Experts of a small language model.
Size: width 256, 69.2M parameters.
Experts: 672 SwiGLU neurons an expert, a sigmoid router.
Below are experts of layer 6 (counted from 0) of a mixture-of-experts language model. Rows are named router (the router's row for the expert), gate (a neuron's input weights, with its number), up (a neuron's input weights, with its number) and show model dimensions 0-255. Each number is 128 + 24 x the weight over its row's rms, rounded and kept within 0 to 255. Numbers have three digits each.
Before each expert's rows: a language model's description of what the expert responds to. This comes from a sample of Wikipedia text that the model never trained on.

# expert 3
Description: Short common noun stems. Short word-start stems and common nouns, often completed by a suffix, such as part, round, head-ing, ch-art-ing, dr-um-s.
router:085182075125159122088090120133144120123143090127151083110125080134090136120115121118143115173126109091109075095121134140144139123111120128119141106160114132139137116138116156119148146163164142102109162116111158090137129134140101083123086095123114130115118154144182108107131136141131169100213125119125123177137123157122158107132131072072123155126081100109154155128132131145097131115139127131149118089132171151109120100166149121111150148093098116134101147145127144155134119131126085129137167100102077108140141161173139118122115115140144146114151103140134137126122124117154123108110157145134082157137126130179128122157119129135080155132121102136073115101123161137131153151137102208148144147152158094128132132143083169138100140129131147110130132145139127125110093143119128
gate0:106126124142113109157169146117113134096145152141162160147106103099066117100119080131103096119129117109135095121145130110126078123140163084078069133136128146176115129112144112149143138137145117136135149099114140087116138152139121138121127113112142111164119136091153143158120115133176157112129134142130105125113104136103129147125192109110181123111133089112120097086093156098159129157162187141079134136122126160122121121098138120124083105085158143114165169144105133108102130147136138146122150155144129111162149176161130128119135146116151158086140138116126135138096090105149090125119103154033166170138120150137103121196129182136124156126128152144127166130103111119098103130122142098107126117144092139135152120142115144137147145105136152127153101101121118125110105128127132
up0:112174113120133102136147145150142130105118123130152129095123148161140163148135159143111161102096142139101136162138182132085113123188093130153130123128123126132125098130111106115103170102120152129148120102121159136098138156126071122099140149152106179107117135133136134151128159120109130146112152163133123089159145120140087135148111128137109095161155158154120150098164156151136108133119118120097142107129127161128116136133079132114145145134133102109128156155165091126124130155141144151080128112127069142149139130146160085173106110138147121112072127181149114161158114172137099084159144170108112106131070093115130115120109128137160150113144142094160137110138174111136148145083099147141111108137176169166128152115104193094119134109099146141113172110108097101127113144154126
gate1:107108155173135116119109131112132127126117169119173123113092103116156079098163103158112126166131159119132141122096147138124131125142140108103139154096112137149130088121160118123149119110103153153109109137128140167090106139141133130115126137177110107126098115143106172138098146149091126138105068119082148095071113106132126103103159083116154105108140163150117090114165128119123125129132167149122150125172083144120119100127101121128129131180158129116090135148095187147113102160161174133131111125082174163086185091162141131110100151148101140133144158146117155109153113095131140127128132131117119117164154155152122142070120107170133112165069133108109087108099176086133112107105100120162090118105140157121107142114107138121109133133133116152129115120118134138136120119115120
up1:128117139102143132114115133168134159181137125136128130145129067091143117108138099113139133131120103154095170132141151165122177148149074138153086168113130097127079115137130141122142151167153155124137109139127160106151101105156151171150142126116132111155152089124134147111123096109099087146081134105135114106167162112161179100144163113145122114160100187152145098149132154091097190125112095133129131097144102099075121138133166129132109142171124130144107102176128154136115113139134117178138146151122174105142148154138106092114151092122126133131106108119130150111154118130136142103157117115149105115137151122121086132155111089128134124094161168155139122191131168144118113147124171131128153089086103082121130153111135131127092113150133115153091119145115121166135135140129138
gate2:138173168120174110133120149070134054113130119155124121106112112115076121132109091135089141122125092107108127136135150138085132108127144093140073124148144125112142119120150131103135113096116080142106122131094157136101064143135091105109157128117116153111131146162127117124077139144087122098126138106113130124121126093098114126097127118105121107109163093134074106113076112140147111120126096126118133173136189121150131111135147107134128151113176150135140132105103149096142164106120115148133142144109146161074170099119139134152102116127175185129116094132152123116120147109136145094128136152132184156091092102141163101122091172107119106174123093103157157097105134123108139141150124112102138151125136116123121131116130126142142142122120133159168127099182116097137147104151093
up2:142149135127094144140132126154122133178107120150166148147132106097151108125122183182130131116141133106155181144117106099135143119116089137103119145094122157104119085139088155117126118151156167147174147159128114139126121107143164160130130091135124158156110118117112133127116129148132119141144132163171125132142083126099146103166134142185149093189126147118152116140133115118110120140113146119140142096146141107084089142124143171113135146166101116136131140128114117137118161132176170124165141119124100158143082151132103088125139111110095160101127122115102125156131171149099092122178092156120118141127119114149100157089173126165113103161166136108079101182159133153152093138107114156138117085082135131125103107124159141119097134127149134059119118137140106137111118170142113
gate3:113109122142132133130149084128121098138121134129129097125105146110142112108140135103132125171173111111074111156121091144116161075132203138122175146100130148140195143087137056101120126137120105117132140159165148136127101142149101161177124119177130134153117111149115112107116134120160138104155143167097089125111128119106136145104128112128095144103097140085104161118167158103113120084146113122095133112167135122110098118125124129157114081157105125104101150120129124120147120127118084142134115106123125140138132135112141137128083165123094134127133128169157092136122144131146143145142101118115091161147065092132166133139090081121119105111154118126120110153119126114130156150093087154126151133123148133133145083134135110124137144159120105104080094131054167105155087146111137
up3:123084141069118153119124123148085106113173119097144139162117169100117171135138148183137091095134161148134141102143102095147104134154105110146129134117141141112097094127104129151131112125136130127127117132118118154162134089132150100165116145104134129132161121104146124124166105155101118122107133163198133102090137107126113134144163106158160111154109111110134136110111154128159147126071154185175082099112092108107105126167143135131142150147176116137134119124118143163120129110152118105136176158118125118150152113159065148121079097117122133103101136082118125064158128098143140093165105121143124141165141112135138137174161149135113085131150185141119125141159109170144119128164149115136159137132143125138171098105127138150143103095140137145157118150144098137156138125137107
gate4:169128127122091113104120120114131138095093078125084100154122102108134118154110121099121156091135103105135174104127094128148159118136137116082115154128117158091103101106117107159173157125112123109160095131102149074168115161124174146133163147137103107087153136098152131146153161124115111139104135128128127188125129156136155120135095153136099111148160158145105119115118084119168132100152136106129135096141136131129162149132123073133135172137133181135134172088081081125150182129170132096099145127151111122116147143119108149107121111110159148128122126162111154151101171096110145125157130121172146142114145176153182159116137133124126108101129101124171123138112155123166127186144164130122100117128157113122140124090124107140110130145087119124128149116119171125116142156140096
up4:136177131130128137110177082163143125095127165117093137124138051131161151177122143147152138098139123071118090127121108131110135142108120130091134145093141114117092174122119141140167165127164172157086142094119129087149124125125139119109122128070115109122157137147134138136168165153149126145137135132140108093128131171179172146158134137124138156128124148142160083145111102090142138136132161175126109091109154100145130099085098109143101095111131096146153136136109145152120148130129126104099128115120140118144121146113128092096167165131125104106105146129124152099124162120126122170145139139100121149113137146154162097116127136171130131117165142146133085096123193116130128142095083161117155144097146071106130129070153146112126109124116145121157145109142165152100136110116131
gate5:142149153114124092110130132172147083142111122111109161137114117101163112106154173123109150134133131118123087128169101109126121120129145150126131104127140136096157168122141122104134159182140154117148094143136111099124148137122142138096109084095084130148176167133112155091148148146102128129159131157149116129126160116147152107106121112126108093121135132135160143105103140116127122130100092097084158075088152116140119110118110153106073112169092154084130112142109087131129132131221117145167089107142155110138142143099171140109090113115154104112151110135126125124132128156144147150151096125089115127104164145129097136153131161063115084142102147159142116121110098161145114130066152161135100124139169131104120111127159123146103148096126132104139112114111119142103135145094175
up5:171121164140146150163083078140086136119097114120189075158108145171138112140135095117130170092132125129128095131119141124090112117137142140147112116146188141133116116116114157116170143156152137116083137110112100151125148125115111108115119145125113129122147102147131119106133146120096106147104137153109130127142170181170174091117104109158083096155162180132099105136131148105133101111162101144138148166087112062138113128161160144117163116155098086150129111135096116138113151119141097152169099115102143138099124141144125133156090118134145156122132112149153123103109132116111165171129143120112155142126133141094120130140132112167145140106131167144138089128115113176076113149123171120122111101112141134146083153127159121105099092183164114109133155114118118156150126128112101
gate6:100172161113119086094110137132128141100172107159132156107119115119112143126110130135143147172121163103079114127067112163138146106163125158110123107120128134150121135134175123109104163121128133145094120131123157076155081110101135133080130117115104161107142089092117093153146077141109092129160120136118127159120118125145153145131158077104116091120117158114113114106111088148128138168127144132091114129165096156136106152115150174124148121104086126165131123122119146148100167116116123125124129101179143131122116134161102149165140133149154068146120103137106097111111102077141125128127136134098121109100169136143098134163129163123132103132134116111144126080115136142129132146128101128139120129126112129154093193150109108144157138092178156089196124112081119125106097152115105
up6:085125118139124091187105096127145187144133156072176152086112132120141146121144109125153115096120116112143142126098167125146163136092150142160139125154096069135132154142110107167134152113126150103140125151098179152136141088106099131155114132125109156094140148171127126108124147131149126109141127143115112118127121088108119161131140134137140143122144081139122153153144103124082140142123160169139089056148143138121117168057143104074132128106082128117079122107116135142158125146108103162136111161143144121109103151129151145103101154138135147170128113088138113123132089122132123083147097153134144138131166117141116121134142148113115118079110151176123120170103145139142100137113126099148138147152130115130103099115157098157138100148153110138109138162086154097148134156149174
gate7:167134121131132092114125128138110120093171084122148147138136081109142143124144120125126106166152112134149154107104095150136119136170175124127148124080119139097141131130120128087104120107166131102159167146101168076126140134130088109109072109086124128118112122134143124121111173127101108122166122148146069097109137096129175131104110112101156151134175095156120117141158138090118153126151167115082162154167141099131135119122101112074149135075139111130125128150102120166092123139121136125114121140126125130172079115110113134079087143131129114122122144139144106099169111170148153185084120143142117140108113158096132097143160093120097122122075141130105128095115123065160115189133117145119142129132141152145121107130127099139116099130157077150118151132125138124130131151117138
up7:134137068087106153086088159136140132103083104099133131131165125146127142146104142122123104117099146119127109130118089134102124115100139116128110092129109114175149124111108076126144153107089099141136169154141164118136143103187123129131138121109090114121134171136155158108146104116113122143124140150117132127108100184083162156150134132138089187138124111214079116113128144130118104143096092139142122099146087096138147097126103097159140174151115145149152148131106160116139136146122128112131107089115134136119105183105174116081121133118129119120106160135149126129107132116149135184148124078110176141125121086130128120170116094124133140123176120128171119108147125136143103145135115124154120141134176126141124139122141129184139146114097122126172138116078090127155158125137119
gate8:157138139096170139121096090149121093118084117126158089106128104127127095083126085147120127159110115140140101120124127142085109139113140104151151088112120159112144130122111125077117123132159074116086155142166097080096146122104126114129136182105136131113136154101108136154117115109138118107169174153140144119144100135107098137154105126103111165136136136166139118123132149119156113164120146149151127138130167101164105092112134125133127130137111101136085147176084157149115172077133133089112152155144095098106148161126139162123136144087125163162106131175143150103097101104133133147154149133131116158123094149136192128086133147148145103104149120122143144110131152162151116104134160113080101133115175126097158110135104127100159127111142154124148134065161089139114116106116126
up8:142107158166160157154148160121118138125161152143126136095133102154084135151159144147069118138157097159109137149149123092118131142106145116126148133113150139132131124105127131112127128109140146163167096126165121178138120098136159116139097113119121142164092129120113120136126170148138096155114103124069159154160169152138113118151164127138149105119148134076132118138152147140147120144150162118117123146135158095128157137177128114119107139128205184123098134129178089134144135129134101105160135122146108129171134114135094101165149136144135119139153090147148140099145124159159116134105114163113118067110102086166119106147130136116104142151072136116077137118123113146103101108083101104139114119159126118110080121147094136163153119139146140148159116115164148113121204141162126
gate9:132114122091110171162172162146122154118116142111173141109137115105117112092138122131140109123119120110108105144151142139145119101166125134092111119095122156117129117100129102135134118107130078122148090115124129109114107125140121124126082139086200133069129117150125146130151124114166111103092124128130168058166140140150132095104135100084147162139131122114132094119141113105106075116150147120161143161106092110097112132121104116158117120141131094100157139127162145129131144108090177178127133072160143144098134154134125101179157175113097106130184178144170165105154117137151151162102116144131127124110095082138150124143117177128139098184141167189127134146112118127104135105118150092121149104124116097119116103107135146134145130102126116117108109123129088116120132130123105
up9:151098183164088126108100115112134124114127120148116139111113176122181162155139163091117132114164126166118096090116141142121120165072091102105120143083135108102091081164150150111142112170142131135100147155136169113115136098133170088119130138113129141156126115144150114124146147140094163095112115159164092139131135159098136113118147149134110137157124163120090136109158109147129112121139127119160135141088097116150096131122123152152105109121170140123122079132098142151128110095110132115119126162147145136134151162137128154073086114058141111095107112110105149135118136159108110142108086136151118124090161166136109154087102111089086130096099149129098133157135162109103127141127144127101107146170092108128148143114137087149158120139116128157101165134090142129142113137117178
gate10:112176120169154121093126180153087144118119115115115159112131104122127083095081138118122117133125168110090139184126129140135108107115131111137126068166128142110171143113167138103121159152166121110104122125150159124107128144109133135149086084136118126137160135170171120157141129118144122133149113125167138159114122111120128176148089099144113157122122106138095139081134147152132096119125080126135131133128157135128140128116179158104123168153134092110133113137119035104094146126180121106148108096142106127101153145139140145085138167127154137118150132130111111112108142089110109124109144133123116140111109140130128111123133134151134129157083109103131102117124090079115120126124161132137126150074137088086094118143117167068095094140134181133124119113111184114140143109108116
up10:122142136121114087178140122121111075082159124145148075126122147123087139173158146134099147142127073101131143133141116086085107100124121133133148128145099117060101133153148121107147113124127150161149156131111107141144122127125094159106136182126140182122091101093081136100123123149110142115102136152122110142143114110145157100137112129106141152110183102133146118187121111145134142104110121100124174156152140153114117103132085135126126160121160081122152140111087118136089152146105135147149158101091048151134101086137158122134118102124169096160123122116144145093121141128115141139131170169131192117137119096062139129134132133143121117148111135162117110130116126155115171131122109148121138132133114175123111130165106120110087135110162100114122142156146114156117141119128125
gate11:120133108143124128108135063160152105126108108119143145123133085104168100098121125096128117130116144124154146126179156122125131164133096137174084149133104103138128148150087134139123098113103132144115145142125116113156124085148151172180120147125136131096140123146128166173126147151106126129151108165085125145113109164122067196127189138141152141125146124142130123124112131138112088159100148115123158106116061136125091152128096144109128118129082139111100148152115081105091104151141102147143155171155099115109107140121117098135110121086136134101138128118152115151148089108096157121107139134139121176095144123113095127135140148155142107172148159134119127165127166141147076094110137133149114106106121077129115150101170162152157179138113127154147135141130179128118102118145125
up11:130141128147116111132108173148129141154159171153146162117106124156096090152128145125104094129152095171116132138159128171126094116155156175129149137146118093150142075125094162117131115087084126085130137116137097142101087146124083124127117103154103140130070137128098112095096109137119164141155125128099125151130162107171148097151086106100102115135108133167104103165114124121118168118099111134133124151127115113123172122153129126120137145191135081146171124167124114171127130128170186119130112103090093133132149106130114108121121128127102111149126125170115081095103180120131152106126126131109127130148101102122109069117070104112090148156095170119105145136160135128086131122126138149141162142144157112148148118175133118114123122133119119126140071121128094138138138132144117
gate12:088136135157167121109134181141128152143160115134109126128146098163091132134169091147147087088144117125125117121141125106137142138154116164164142099139100134123159106103123185083125087085142133106164116133144125127120084172094148171137139155114138122122133154088138133110150152122152094139097147105127178114137140125083139165084100133112128142145093142165158123098095146176090114113119116160131139104129104135136130130174124153123131147083120147172142125138105105139094161143157143164157069125145100138153111141113110076088109111135118117138086119148157175131139099101111116138136114167091099121142108119134157118126143091132151122124138174111103143112153163132161131100090126122140147121108114134190132094127135108131097121123153127161130134136073102138116172158106137
up12:128142112122141120100147129171124069131164106170109150113121123152124167129104119119140131131145093172163154135121081142181138140129102115158093134153109102116150123122109142124137125137103136114128101132139126112099140140112133165166127168151117170074132125120135122075121126158110102129144169103125130188149125149142135158126113130151123121140126142105109169105116129139142106129138140121158116125096087115088100126132151122109137122158088144099137094152148124168162153117095109131156180143118153133126154127114083132137084107091177127108077114107111160143099131116133105078138132100134093185131143171127138101157142144133122108148143166131141144158158147074109078133103173158105131130151090107140147085148180159119159088140126101130117147107126149094170126105131111